{"activation": "swiglu", "moe_layers": [1, 2, 3, 4, 5, 6, 7, 8, 9, 10, 11], "balance_loss": 0.002, "positions": "rope", "rope_fraction": 1.0, "qk_norm": false, "init": "normal", "decay_shape": "linear", "batch_tokens": 65536, "seq_len": 1024, "train_tokens": 336200000}
Below are experts of layer 3 (counted from 0) of a mixture-of-experts language model. Rows are named router (the router's row for the expert), gate (a neuron's input weights, with its number), up (a neuron's input weights, with its number), down (a neuron's output weights, with its number) and show model dimensions 288-383. Each number is 500 + 50 x the weight over its row's rms, rounded and kept within 0 to 999. Numbers have three digits each.
After each expert's rows: a language model's description of what the expert responds to. This comes from a sample of Wikipedia text that the model never trained on.

# expert 24
router:415487552526505435470516545574502489513486543471597535482474456521494508485571505483550557489446438522523489483408479420517435419494518500454403511512415452542573506439470416507408544493606503543394495444495481555387562456529500461521517510515437457516545472479560503461541487511484483517
gate0:468527479425506484481537500523562473496569481503530568458498471545546556514546473512507418625537501590503464511485535409508526510513462549420530448516482566551456543458528485403495477622468556596540525601517518530520389494497415552558498527528471485569514504384567379553545468545449477479
up0:465429580429444474492553532543539540459456541576574456493537498548430527498410489556483532555498559543418445510606569628476465540525486531528448472533532597465486487556575458533515520651442569463514465557567538454561487570478476413452564513570363446445551483510480529546459504561649521534
down0:429472478528479473517476476489525479571495453484528515531475470498549544513498480550456496470425529522462451535598498438544487611446478423513522470596520564523493532490561504494439585583457484510553489531549560498523488476493518510458489557556516545538523387411434474512537481518500558472
Coordinating conjunctions. Conjunctions joining words or phrases, mostly and, plus or, but, &, slash, dash and some the and commas, as in random and chaotic.

# expert 34
router:454471433525500445544457442414478500553481546467505491528491452537443535396425512498532478466529457495493521391550467535584503541535450584449540414493529552530444506510604530557520502534415456598543457581502609527506572472564462471423450576515533545504440440448515438388546549570628485527
gate0:502571508504481520533489545490496485566411466477532638461527435545375516495489594556485529442434470544536553529608501452532497523402462561534524479446466576450451485558550487526500538532467386482453492518417504511479510475404497463567487590514524450581494487469526470560487536497484490478
up0:465506604487523437516415525505482537494505548507559477525454546539463494545477563481552446501506552524504474527510481490524533493483527535494578543479498483546547582543512505533403480540472456457371556530549532512510528467581454532563565461489524557443445483516473438507566567452351469533
down0:590490505507471513441436511465472498466467489531561518507544495517466444538479499535499442543532513553486558463525572527583488495449485478462587542495492560404473505535539529485593494497484490552497434479556481542541568472490536430366454557463434538512473478561482588361583459527447423523
Auxiliaries and function words. The auxiliaries has, had, have, plus sentence openers After, In, On, and table pipes, "the" and "=" in headings and sports stats.

# expert 31
router:398542540533556459471519571514489537469484508441559480478494540394573481479551519512564578488558426492479512540491463470514546555527466515460536516595555498497562480400483428531505446402463482424568486466508518551457611319523524545507435559522478562564515511425479488561512450452454485548
gate0:478569557487557593506486517581582429535575487514548508548572573463532454557492381534503466479565488421522464498454516534527505520474518451542447450575496541512499474472478469455483473422448586518451465461445487532596442531472531507563490473575510548449455516555522499543537491454456490527
up0:518486557481441529553513529425502528418509485589484516450437370511426475479567430439457534552476522595544563491590508533481502494383474476406502604517583518485501459564545509470501479572597491533513489605512452499510553433522363449511475554507460563509439481465588441429549509483584513466
down0:535620497491474529530484473402404431465556503527489528491537411525478437531410425579376472488541530495516532522448539597505439464540440570359506575519506586454577455453538500442462463482517490494470592567563532498440412424507500474510487411540415570511391570515487512416485507492545522530
And in names, lists. The conjunction and, plus & and or, joining names and list items, as in Bosnia and Herzegovina or Trinidad and Tobago.

# expert 49
router:472458525518473555456511574460493393532466512520500478478453524487514479474540546516442466469485562510561449492540363518506526462466419440457622521525494584505428487591431479482553496573595534401585443497470563519476536508539540444451534483438496536445515452521418455499499418460633504580
gate0:513351523544436562478468436464526515548521411539525522473507537498479481441436475491532471528483403482425544459524442490463578546523517509416509497408557531475486555556380525538516611500507510540421481496531401565492467533567421607608520486500562484407503557615490545456442506434486479484
up0:514456531373489536467470469508510465501484530448565568439487400436537409620463506491473599536488524522620436513569678510464515504465458603456583500553502507478546485522513512466521534534524532536619497479478553511528548531450427506505464522510407482459535584452506527392495545457572549513
down0:416513459554567414452602501551463498506460457472535496525508491434621522563477494586471524567533553519501542537511512481566455467495482545514511512549513517508542429480589453509475493629505574444518500497591650551499525479552521543402533539598526492497472443441489510546480471452463596522
Sentence-ending periods. Periods ending sentences or references, often followed by a line break, The or He, plus information in infobox headers like Personal information.

# expert 4
router:535445507509509625497517586481612503471462406476552549530531532441563531510512483489533518504530416521548491566367529570542521440579482483415505548401506569557502544479449525498527478582480420424563522455532482507540506540517632464580439550530484477511546570564506484521472447487443492471
gate0:500447575535541509487538562530610414502414498605419583572495536532545540436565449542534466512490491434456461524411521430511581512539511487602519537521579472532496553514499576449546484481481487461506541521516610578414544586446411524483535423517535514481435529568474543564570453458483525425
up0:525538498539487493495511565455494596514485464399516514489498588524544445432455460443432437538544404536598459428411623445534540503548461458443485407478494492467567558521468436606532552444563476526531428421483643475485574525494519449560531501457553497482507486580591540496454515524470409568
down0:544566500461488483495547523502497565465512486437585447504477507489436557490529493341583507485549444462468512558481446446532589488497460384473516528568512536633589462467395506575523444567462527445541464394397556436548513508578421453522425482523484493496480468592517481507523484480445348492
Institution and unit nouns. Head nouns of institutions, offices and military units, often before "of", such as University, School, Ministry, Division, President.

# expert 46
router:482533484518440481473474483592573421564504543499585494445523479442559518501578537489489433515500445503530480502470530462413430443458500543459465469462457477551487512549532582455387516497597523572410446435558431511487449529525449516496558580451426576550479534490591534470533674512462511454
gate0:521597570542487503501433539554561486538533407459468499500465537509475601525459487502411502473447509489492496571555449417496432472510537491497493547475506443485467487584436495500418481484489500506363575511524560513426460581522437338558475494619437549493494433449511502446420497535530533493
up0:478411514480500551428472521463485420423508453509477468559527511487443510510387483526503544454483506544465409499459549554545475492481486515546391403548621470427573434500498453555509596473481475458596491497527513423516484502562451511422479510465482583462492500426520532539502554528570478482
down0:488498470520446472506543589535507487546530446526514465498531527467413575460520422505422451422574447489425530553422493452522452452452592537521521474499468484586535607459483486514561509450587479492528500556560421441475489489453469510444489508525511516461481507508464394511415558509477504447
Release and sales verbs. Participles and nouns about media products, such as released, sold, nominated, album, gameplay, songs, mostly in passive music and video game contexts.

# expert 28
router:437464537481499451550462502464380542521509447551577455481505524582467498507501492482447409501451490555582527407552422468575378530418489425499478501483537550542496464588424545509456496556522590561404462464507530363529573464439461475610528552571574455528534471510525552455471530485552504449
gate0:455498480502597530471419507565387487489437454402469506481459528510463399574575563510520501490490492523466441444530398521499479526510480529517476550444489566406468494425601483502587412544358553534465462492557545412534502547550453437579426527495509454495525512568490552599489561415491458537
up0:511477407468483513516567514519479494588513498465546536489525647533573660513570550514437505436481540543538437462484513459514563461470494548426514568435504470582564463522524468451530478401511532545549473362518506470477463511551549480473569404464475554463431558395567526468479475453542516431
down0:448488468488549502559525534541532502495430486412537557368510502537593570433488465545459555546550529418430517452512449463496539517509548448527500463586565474450476571556521477552550477462570498461470531504510501585576587574423608510594491527463439512444574462516541479540442489530522649446
Narrative verb stems. Verbs and opening word pieces in sports and life narratives, such as had, died, returned, gained, d(one), plus past endings -ed.

# expert 2
router:512509437549543468539611411493506534548550438491543493517566455441477470473502468514489475589450513527501486549427551509484516548523581453524421527493443427428568528507559492439456407566545458437501503545507458574391523515475461539498488571450363538511459564566549492460468473510498526539
gate0:475599509531531496502528370397557480588521502543582454542500502556463508452540486533489429386470541451521408539448453519589544489561487515580486571524523449406536530488460464430395398515557513388493508520521535528453545519472492527523436547489499565531558542537471538483440470528612536435
up0:459469471512466518515473547516420458503440524591499475463519521418464578570480459555511552507577473464509475503505467468552493472545451423502576440314535499418503557574501476542504561559448545526440501497602472525460477559546462456539447493507403442438535491561486542537520606442532497515
down0:565503535494465476530511538446467500481441498547501464502455443523490553479485493503601534607511410480487459509490509406534482535534490483502508544464459561460526544499390515490418581489408430483513593510479498457498467516503499439513529482585471507505443478527516602560531481437514534402
Name-initial word pieces. First pieces of South Asian and other proper names or words, often after "of" or "the", e.g. Ker(ala), Har(ry), Dan(di).

# expert 41
router:475534563556464503539443511612552484507478456488519525421514504460426492536531569514528390490480453487517481472477536471414391473420548505458419477568445461507531471548507622524369610503637553501396407441529526428449447496517411514545569541471489602518445535554571485471534690565521482479
gate0:396509548531442563549463516573480537488534641529563488406497494527493439514530549489515459587496474587541463480511580464467411513508545461377480456446445555553492444428479529431466523499619504450481533519541466433517474531518483571489561516463513487510473435434437491514448578471505473439
up0:500453494562504526502466433498579411470410540559510515578505509472486536408509402501495510493554514489412541476520514437490585581486519545510544544518509468464518512439568556552447551387498422375568528546544496506426487466417537504514440460515549464406454474452514485562485578504425526441
down0:509543604425427479547508519510491534463491461530499543498385460493402507596444537522577463555390516541561539486412536591485480498498460499538467472475469569516470527535587457571512479520392502505525605473458489512524483546380390491448469572473549509458405575539419512488548578532461482477
Entertainment and plot words. Nouns and verbs in film, TV, music and game articles, such as film, episode, season, Released, songs, and plot verbs like forces.

# expert 47
router:511490487425479425457510539420561414543471462513456505506442518581459504498482438487446505487549557490466604531477464440461524535353495503517549454537536554547510487496430452486521497596597590446554620542455398512547544492458494426541463453482489474578529499517418488569475444505458516446
gate0:507522517478505531514516481550395499519518534516522498511545545542420517497580485483456462529595472570532528431674533430467530500476484505471506460505485487571516430516468500431506507480499544494525528514488455461422487513447471412471552431424488498611543520528498570433566419529445499496
up0:519486540509438451539376464453426497535515505434484485494516549434491531437520524518530508449481519491524436469422481412456541461488508573554482511512535457456561594535469580450471546423492490630398533356483423494466420453521463543456576448525568521577494474483446569523483523584580490499
down0:548500513604425509427466442501471505510556486579483432566418517442510482436523539516467416439448523496597425522604641449479498600565452617493545548505505470545481479471534612522506479505488574522561553397521406502624516467533482513478504548456527540574529549435548521499479518577541488501
Line breaks and sentence ends. Paragraph breaks and newlines after titles, headings, infobox lines and sentence-ending punctuation, before The, ==, or list dashes.

# expert 36
router:489455520415553556472494546579483570563467392559444467529423540435488489435537515478539534474482474499443582532533522514558502498445463415493545541484502500578461513539496544505543481520399473487520483510490531440500456546542561485471497510541599579512606536438478534534457515471413493569
gate0:511511525430504445528531469532557564511438503470519511436474528464453573576492373503480493516487484456517475505513564543571486537483400520467541514498582508596453490349505546451542463484499508528528431541521471500489484522493500528542513519536512529422617524489559468619391403519475495462
up0:556506527497510537414446467548596491578519428561483558498472495508493461574501525560484498439499450480550518516511473568411443444363475542472506503559525522522503515422529456441442527498420382566537484434449469546397534574637560501455456516571538393489521503587405467454409509548457478594
down0:554481411512486537464530444537430504534486476475473428538490476416433507500444535295560429493503464450406491505511564554584433471475508440499514483465495487524564494472503464434562482538406511490505495485483411496454515465562458495518477542509470473547600545489500476381497503511510405545
Verb-linked prepositions. Prepositions after verbs in biographies and histories, such as by, in, with, under, after, during, as in worked under coach.

# expert 52
router:518468505588586469514476472437508496557590397566447529551549488548505483477422508531517487551458550516481516602485541565541539478529574544521469522473461446496501487546545453506506447522484399368514522466494610542563528442505534486523459501445472561497500590477507487561391508453478558594
gate0:589561530564429483477413450518460539512584536565532535497448483510479515490544477616481563474423516580581451493496607504542397577520509517546551535592455439559477402501505407482502504450410504562509549466503562491564491556527458477515499402497485561543552519466462496448501553425546547447
up0:452551499470509477482499581528563483566452536491428572555452539420511430483619473454490436486553476577423579483398487443516454387409527500520404447520486552527482493477459557515463528480588564475421484426527574519473529519463616483508439575534541509455423449495511534567523431525460480425
down0:496502493533502505541446554539537540440433467488478550499470465584506451446462536474437487568468500476465508512471487492492411526502502484598537436538481465487610481454544495517453490515439421416448504481493523497568544550417527513449614465515520611486438531553564454622555437478489553541
Chinese syllable pieces. Short pieces inside romanized Chinese given names, like Gu(otao), Li(xiong), X(ing), plus other mid-word fragments in taxa, Arabic names and table abbreviations.

# expert 63
router:494542488509468507475532526457504515492508520557470507505440462427491519514523515541516462510546458467473512621530528523531555547375437579504595573456469483475510484489613493516550581510502531419481557535546413497445492470466605641551461529533437492453577547512537455571498512568463490584
gate0:493658506547563547491454469436457453469466530504573525443489416437460512477547508534517509539419452482457450506464549521482533484526503533487511486523526503442437477490534524488521535477493470504492569488572488562483451500593473533557519568454404473475468540558596508568486471582465510601
up0:529596585430587469577472585482489542512373561511430540507507490465551470481555524469460379469419444511534484551536534513484478436523502479509601507502477457458506550535499557468508491609484434496511554495531447527428533602453461516529495651467487504332532381515518459503518531591501505515
down0:532461529472572472523476442589468435517526543483507465457423485526523552447498511472584552389513502487474432499564528464393478498595608479466483575480456536494442496425559463508509553561444598563444495481431472517544481475481554510535478423483546468582627492476542494449574536431584443459
Word endings, semicolons. Semicolons ending taxonomic synonym lists and infobox lines, and word-ending pieces like -s, -y, -ics, -sions in prose.

# expert 27
router:407591453435486601448563548484402486441540464517449457483494550486452511445466527503450480464567406472492425589409528447621510500426488450530563511452564504488554525410520532470468498559485634575528422532428436514364540361440547434533452561482534447477472483469468513511513581470533503493
gate0:394538440480492406580520375453394484610578464503541469416463563561551495543541490515509414459454548512580476572586426486508375536491540481366455479544462462484476410531535486493497525477468517563525485462526420511459505495549508420502480485504520505532534504486505535555436453497495530432
up0:526474525547494531531452468483473516420523544514512431553512464459548566534573487515570428513445543514571518480502527478544556445638524428378554551491533513563552459507434495496458457433461562415458522417471479577454533490540565487452464527538530565491581424398503481498484463464427455529
down0:523554432432400469573548450556507495384463523500554406552499458475522513557578489389496519501522551509461411486462497525486554580539441464539492496555497480479570507494425466554482556555498409448450469603533435503571592415551548497539545502470539510494440545494463468402446575398543287451
Auxiliary and copula verbs. Forms of be and have, plus modals (was, is, were, has, can, would), after a subject pronoun or noun, often in definitions.

# expert 22
router:508489509470457461453436444455573400589469506542442500524428555544498503536511560499365525473509559460458457494502449518431488502416495563545568496594477555440534494550443535454499479554568567510510548471472472441567543574498427481507504484515409509555472445559465481586512428536467519452
gate0:556517608576435418441548556536487471556515566540494469575541580537567461440529489485583435515494531464399522517473498440519575429468509485436516458422577377472517538516518515476513574535514455476558582569519512558432412592492579474545517492567526432376543459396539566510425492517580493419
up0:511464464414390524482569483520434458512490441455431491480550580403510476507519512490538527422459359577479546545523558503508528500514486564567498452451552438466483532495568491508421584475498486461502567538484417469514419570484481515556451431467402511466465488507432506470586551529493424464
down0:439508577469465528521552520485536500484513541470455449565524532554473497513495532593585493521459477509555561448502483516430527460502547464522513519465476486556531529469539544546497481448538484551615498520569604517493480432504523513595504493527500482521490538498478544555547514395543587525
Line breaks and headings. Line breaks, paragraph breaks, section heading markers (==, ===) and sentence-ending periods that close list items, paragraphs or table rows.

# expert 9
router:426461476500482512478489477393485504513508532463528505546585455466533518543577516495580507449554569455555463543521537469499562538534476527497506462461544370485494530547598489531463535427532412517477452503533495518407397482522419554441556463565376570547504511508498488514470455489491482484
gate0:416546489586469486406576469483600535446569524573574527503490467512485541502501501552567554473417549502456509498503505498452584522469553630434509541590509478529422582480432445481422460548494405454474519455477453476443490495487543552373600493503447483438670569495457544433408516544575510490
up0:512604516580540484499531478462538491539596522438512506468482521577485497531407455457465489414505519408491552561519456564539522427433468537408437558585473449462489508536502498507471600466513433492534481469484496479447472478632594554490591489526520517505525521547476467409527531476454448615
down0:478477518554565482518584421512551501444492497467601547495446542563613466448582481430472582420502511484489541560558511523375496499544475479461550475498480506545443532516504493533537521404487539557467519497468429537478532404511523529602489532496537535501492634421486493450465445545491356583
Clause-linking commas, relatives. Commas, "that", "which", "who", "when", "where" and closing parentheses that join clauses or list items in running prose.

# expert 25
router:455455486454445576500458591453524526454459540420536556535511455559559534557558510479559416469545593439496450476507454437442564548540424435531502487433552485473452536467487475568373475528537476434425516503533501490417423443521577568480511512573381520570490490395504433540473488452571476453
gate0:590477521602538503516446500436531504439444501431477523459422542501521493522562539493431486537458529504471481574418591537456480454659465467431507463513499608503478551476503570515512557455469452609583493474585467551617636539573568553450470435579575463580494558447447528379518487548476522467
up0:522572484352469483466527490437499496473550474563468457462442506520477531503565531512445502490496552483491454572501517484548525559430539460618534497548413511515482526512487450420533560551553466556465523552468484478456519493490473459549482502475523558570405497451515516550650599502540530607
down0:569547534623496472632496534444465488483481544533543549499490519463443434487577508471527517517516513579562649548517543535559499446537494581417480439501450542443547463476515397487547409526528508445482549515506558457631630415453504516544451440488580486563514544511558446510443521455501487558
Clause-separating commas. Commas after words ending a clause or list item, plus opening parentheses, dashes and linking words such as which, but, and.

# expert 60
router:508481527502409564492441535481399468474512473553403398497494611588427494447479498529497493530417446521519595392535482466514464462456442550456503489555393550564438429524414503555555474476482511548548592427499483443590523434495505496472535507523567509408470536527448498495496552513490503503
gate0:500493510467403526475465564610437487505521482484599547446443505529500431507498549488466454399510498614361557545442517440517474509504576492371511472546497556585593446509504501465461490502478489487524479339522584494483521471426584485567542551479489480402486528490527535495454533507511481514
up0:446439523438408423542510469512523484455474560566432516519487567576534516537467508608564469551501524490488503524457481488501522508512517453444533464488461487451462517504451514462507465539473554566548503494564484422509430445470506504496532425489576450475485420483475561509481504434472486560
down0:502537464543513483459448475568494540485525553514502442493413542478499501478469473511528541539459530488497551559585362523423471498524505597465499475362446413352489576483462508463504464571477486508605473508538448555510491558501463545506594579470517431542450437550517558479532483482471512463
Sports team names. Pieces of proper names in sports tables and text, especially Mon in Monarchs or Monsters, plus places like California, York, USA.

# expert 39
router:510563447542503412454565564458439560470575532460455430501580450441462474515413585526535577482464554507506509494555425435510420459495500524566464555576441547517534472522513424552607434530524451501547587473500460461576517480494469591456459482572582432436518538422458556460486435480582507461
gate0:611472570487593528466559489479442464496528532547584482443666535548526467408415482417419466549504538494498516530534416531555475443511606442503417478520420466602529548480547473486482406475481486422531501463444507455539618500505555521460497423504493466475478479500467561503480470587456476539
up0:425529616541405525512443480518463500493474477509518477471609502478524509443532476525461415518581516494462637577506472496523564522533513526455567523449517478559463493535406567527506554463519484497482536577521506464441530481452379492382484460423511566412511485532513432528591543436541457594
down0:464487510526446442466535436556496508427356511516390519494521473571593519555548490593383493568511533417461593492512512415582536487463447451576511461506476501503520479497525490554580534480493417550518525530530425532543431530493507488480577414503545489376456593436496438539516515427513566467
Infobox labels and separators. Colons and bars after infobox labels or year ranges (Born, Died, Website, 2019–2020:), and "place" after medal names in sports tables.

# expert 56
router:436480397584566477518510475537487305489470510415591561508445475549539546506524464490496460493418564429558492556434543443502466529548490484461424543444430535420569491617547479513409547578526508480412487397570505560387484624525419465586494607415413486545565479407580549511489452575472482436
gate0:534505502502482609460524583586495496409423474520429469534514508561412521469459478497497542487424538512487513455483547556519413521488466459558529490486468551479538479489442507588532529452528605510442564550539602460406484433505500562497517517524516524528520549435417471563549536546404425438
up0:455475533435519547510420438503433494515540555524540516529448526510543502532373470498552464516572426531437440539503494435429561537443509560468568436532448472439395467576558662550618497534601549525527503425495469449621474457431434436498518460541594455485493503587457479608583449508393488595
down0:493459645518512542591449465499436428475541442594546610562459522435569480494363513489522583491472582509534519576463466531511459561580507512451479476462481540478538451479464484464563485521520495531493382493538608445491457429442551488490433534490495480577487521530461543549526452534448611525
Conjunctions and contrast words. Connectives and quantifiers in running prose, especially but in "not only … but", plus and, than, although, some.

# expert 30
router:534441571477618569521462554463446425452474493491520498574435401529491512436554512488364534540452527590490592413589537462536562512406548522546474506445555405538580523502425490442578494491507388511560474533480535525554399534558552403521565532384525523454503568570488485512509507572432503579
gate0:517502474435482592479486563483481473569447555487461501470573516483517569512606539535561467443473600491554505487482499458415502402489524448453534553609602490450515496504440524423503494428539478520484423505488454503524455414477492492514523498406597563543515545576443529431486489520422570487
up0:532548596513519493536452550430452519524470404457514552504555584434498509547552602484494577504436458429365459393570393473472610524543489529556507538546465484464595517527439583477498553454435557463529394465453522506515454534457467555499515542566542520488407532510497545448538543512486490502
down0:478549578553479375430464600543515597446507558559414537499530478566412503537516457510425443440516387452465437502535560489545485561414467390490504476432470532413414504508568455487566467497502470411535520521522503508489540527488489516421453498465516489455507482541502498487542489569489472422
Periods and numbers. Final periods before paragraph breaks, decimal points inside numbers, date and year digits, and following in "The following players".

# expert 7
router:469447575599536521583482576566420525485515417555505602468511556543552527407538491488561451505387465477601542525439488543593409448584557456311575482474483545570472526444491457548537524534562459443544472385474489453576627515471525395563457467408591450508536528589472456452475493469482509439
gate0:528444490415493575629511530543408560503518458522494468534469483477450459484551464526578478550504533484537570543462495429492537412498446506493565508477513484533555483460484496425524508502530428466545596528572545440498508504422517409506511608484497444497413482556519521494501402512476514496
up0:566439437491482453644490545519466475485457488490459417468502628433413506530586548562598479534454414436556534445512543489543549443458457498494489597432473398446372487575507462449504506462512563551542516514525460533495550479467457382529536562523539452489521548501522575481500461551416464525
down0:487462558538603412490449545483447537544638443510439429488468401534499488504528533522563543488448425531440495399513534461502544415519495474533544583428482509503498503471589503442495451504521560583599538483556452554505516497457514435484557507514533504521506408459543467512490460502539453553
Government, military, people nouns. Word endings and nouns about government, politics, military and people, such as candidacy, expired, Senate, forces, father, investor.

# expert 1
router:517527579449487610477494527468551529466506418532526563506459544572574502456468482506556504498539464555505550587501535484455591581531520399509433509482472498565517485520513551466636447582432560446505589567476470510555526481429516453540469428503517448516507567538479515621506559445520504532
gate0:523577537474522521499508534519422506513472495554505558557454452456518495542398539566493536492414474518422545544577541458493472541456420544651512463526514511581551435548478550588555537442518616464541564547439412476444528494448514455537385448523391526454565526513417439529493422469494511565
up0:404432515499545404505574537614559563499516518546415513453490613436489465497490549448567423493461513482519483471426521482550615494524538494483420410502528498418506530462493412486479461465488467483658418449496525503526432551536492480550489588474442504554445435397562475519516477486501518452
down0:523510449527565528514450525515521443505559406498547523455482583440543434422494495480485612587461480476521520463539526560543511528487470482448416420541457421440499490492442490432458455528505472505462519514562550534563487510524438521535521499460525415529538515491530585517449495495503482500
Built-environment words, verb endings. Nouns and past-tense verbs in passages on buildings, stations, rail lines and geography, such as built, followed, station, construction.

# expert 0
router:497513491550513548505559514477521509505463461469556552537456401447501503532467527494511482502402382495477533645492499451473600606479603410496429430473386485416483542519527543471561465508470596458485485689580447499486450523499475506487419488461499479582445509473486479515512575460478496487
gate0:456449539578572551525489398577418575559451437522519448535487498517471569481434559581455480512511476467483487504345443490449492469543482524523480501546540562421464584542403450480539409499512546505507547475495464499528413487482458527474493516493467432483488481462462490484570507415576475449
up0:501583467494398505457481519484519504507501481457539555410445543592521485570497471457423521534503454542435535434520502530664577540416412390492521504576511475606515473499474510509493563522432421500547426468512539552476493487468535458529463445478567481516536570560525577472410482499496462518
down0:491535554478464534485554462483579355477592519600413600511443476486545467552453433596573503523470579503520502488509507499537467484488442557505513514434443541450518469557497493467412549489455565422481522498487486438508551519420460527453477490482531421472541502411548436472430445511436683386
Of and approximation words. Prepositions after nouns, mostly of, plus about, around, near, approximately, described, as in Monastery of Saint Nicholas, about 2 miles.

# expert 15
router:534513490525472442509585450518542526476498454599593546494461567418506557534499507540453492499519404505468524616403535496461579552584432394515544481470499521526573494435543546520482426425519513503487440499486472459382507547394460554564478499574451459419497599516496458558547511494475483516
gate0:536583414489503514527497500520565506405542494460524556518456520423483590567520531471320494516549461509462501458514450478500424463511480475533437508530553650570521445430548582469462504418563579485474563488473504476528511478460494619544550546576481494470455468438559450583576638509404504479
up0:468532510471553513500422490424546490524424461505470539525445535536486571524467598480435496478511532455505557544492584506430436582501535501563492536393498563502557467509536608458522535544577565475445572611558567571470513527503489574548423574415459533488474395464508461588540648460523507510
down0:594641542474507475439489492573567511426472526436462484558526512523517584541525499399542508451554464486475564467545531464530461532427557502490514487430424477526457554519479498524512502479430435512455508390500487471537527496556490484498512505515462443513529524515482492530610446525420276507
Place and work nouns. Nouns like Location, University, College, film, album, and St pieces, often in list entries such as "X Location in Y".

# expert 38
router:545476348468504458459537459481462435451558487467655540513476484477555526451428501478528429468508477574588530579482530491560389475457434475464441542459474570532504487458578477437479540554460514544452494443416599404403452515486506513582535541383508550447571493498577551442470537560428517435
gate0:547481407523539504446528426461562541498455527512470534486514486553521510512422471558522524489495430504503556511521491392541546532524512477435526509545519565540585455458540555534479511522473580531524516513430468541427412420453548552431491568567450578520505528477554438503466429532577466484
up0:602435498538500523524473495522610483499466496486474457498395475500502470430532466542539586490447384438465507424515541491562579607412510544562449542540552505480483369467698578520511461558497485528532494564415492466542525466491601533454422531485510571555415487584487499528449424516481494551
down0:397473490533481480577482479425465548516470513455511473620537401446476461481471454485421500467488374489367484446455504530538462557458506476589419580537537543630480583458554544536495397499453501570487543468506438547440516472484598426460488580472479494490453503564531514415470492520511514479
Function words before complements. Common adverbs and function words mid-sentence before a preposition or verb, e.g. based (on), also, only, later, to, as.

# expert 13
router:512486455461435430503479575572576622419536505559503563489366495428514511522571526482440476485557408550421493489516414490474480448454425471462519508502543527487494503403556594483412522441531562480495411507531484413516430542460542427497451576536522539487534568513520486562543566504487493511
gate0:546602480540519491525492477432556480579437480525490576507435619402479539401531607519456526527487431557444499582509474516473506444469419491474489599460489567575489470519447553425441488454465531474480577493523510519517524573455550473503507541521548564427517482480556515453521541438456556543
up0:570516529410459527459430468448514601576512573562481551432476536475553443486498459496542480486511544530395492535497584419423536482512375505515562587523569560603475468468450483500507482478468532465371602433443584516442450443480463533542496521465512467480598526458516454461442474512524493469
down0:650590580530439455505523365500497536508502490410539563461535531488429438521452571400527583488507488623464493516500554513495586419436488495439464481553391539533471524509523523478614512516563473482523590484609488513505551494572512444520469445421479454501491505466550492458564472516510538507
Creative work verbs. Verbs and nouns about making films, music, books and designs, often after was or he, such as produced, directed, wrote, film, album.

# expert 20
router:534520504538538467498524437424469476510510509505520479487565627485546465493465425546508652508515596432519539546433513527518539483489515535502493530650401462558487469497604409540571486496493478463531564485472396482605609588515530444503546402480550455422576552503417648472485444551561515532
gate0:531489584553455542559463439435531492470525500400517432479534574524476552554525482472371505488545588478496486495664486486552551516533461498429486385541498594448498447499499389561441459441498364497384455451482472458601511454446535504502500462480492518534558418403429490528432501615424527562
up0:471510538494527384563460581521561454490615463539491439490393523468553509506570556526450468529508473510411452587495476577548504531505481414534489470457495447597441518475470439529450533495528484585430479521557369496474492464488498540492620473462564469445458513518497555396442462464531532420
down0:601491569503451490505477502525445486406459495508458509437550580427491531492543438522554529555489479532561513502439445407548591495521490476547510554525450588449388525546437465476547517418482470446582591551487609594455533504514490440440457479513492461480503499553513500488478492550480427542
Units and table numbers. Units, percent signs, colons and number pieces in statistics and climate or census tables, e.g. km in /km², mm, %, °.

# expert 40
router:552487456458611544507536575458536543563480504521481387504390531430498545485443518478507418504501472499398472492449510428574536475562554528521490529448508454517488527569521525517494554530438512518407424473470556439454445475529553549510444541512541548537576485485460570537492563455463495618
gate0:570475360549492474535543503456505484531462597472543511509516416523423573539558545504382416451511517561438574448473447510527495580500595557530459505522439476437467436484445486436523525510579529409515526404488506529450472488475487442468452494441512520472574571467541528522450546576518506548
up0:552620451380556522470457516512564493540504504510530394522550487543473539493471444521499487443565376516440378508490562543443495595546606524486564527443456533467483486549383594487461508577533524587559519457535498475419386565506515518498454418504504497540476472583442410445543517514574447537
down0:472484502381464469514454471532503444447514504489490485552533527497470516536596463472434487454428474502420557539621480550503552480541463528618509544457470537457463583418427503456459521559453424481486454504477483603602517539528489514516452486459433370491462426505527482524441511474543397504
Prepositions. Prepositions, chiefly in, on, of, to, at, as, into, during, often starting sentences before dates, such as "In 1924", "on the Western Front".

# expert 21
router:530505510557453454552497483540516517490487533429551553485475461450485550491538500511345508477374497530612553544468516527543563449533430500419514431476410605508497539427517507507379512492596482488536427469557513554492465542534541502512472601385456542419525483506629558438526493563511490465
gate0:500575469474539539533485510479486517554540526515503499635524509482571499481540520472512534414513461492576448463540536545417511447560533462540571495511537454521480564546478543495467419528519428507574487390465447485380533495453440464455488410574490477360484537461533615525560479607474479464
up0:468547525465573494502473511473446652541534553524453443501492519479409545514492620507481500485581497471478459569591488471493457455469573589478483509452543530414553426391485487558565494500466481451555563576482509377517524503530559490527595524449617565495477455450454521496547519544617540560
down0:429451446562539538465489429535440548552471556435509453510438558535457470422490478623504448443517474535483485577588450508504503505555562487593490608490435484427481476547554539520495615492526496476486500471445521448387521459449509513432538578574529516507558447446495554474412517515467706485
Words ending noun phrases. Last words of noun phrases before "of" or a table bar, such as population, League, Cup, Votes, and short capital abbreviations.

# expert 32
router:524587501499475450505478622539572560537568466531522505511589598429497463529430480513541563497522530570496444587444490477463487506535370516541525494576524513562520483439581479510587506533524590431529446483474515427538515538514514576530397454557555400492481583467428465509526508520554522535
gate0:443575524499532476540596501482540536457457472536546563448504527493403570500401562551589452477508448532554416551495459561492556466517411444528457497504503525475486383491510553577470525483564587430498486436561491561500522553550378517526480606518501436486437483582536450580539499479548540520
up0:536443525464558513458507642523451398509450579496523516492606413491538418538531487506501429533517464528549406478452500395468530502517538537537512481450467560509501569490460451528476475483497568496495519439459604538495448475495492614477546468471408535461582538440517501534366501501548443483
down0:464502534530563561516585586511459578631531465527390495520453480438444456419509520399402591471538467407432497538488470485479490515554498492535461530500555382448481584543449583611526486533442528536477561582491518407470482387531446509512466468445583589488515569512440479473481532518429519532
Infobox field labels. Field words and colons in biographical infobox lines, e.g. In office, Succeeded by, Date:, Born, Personal, first.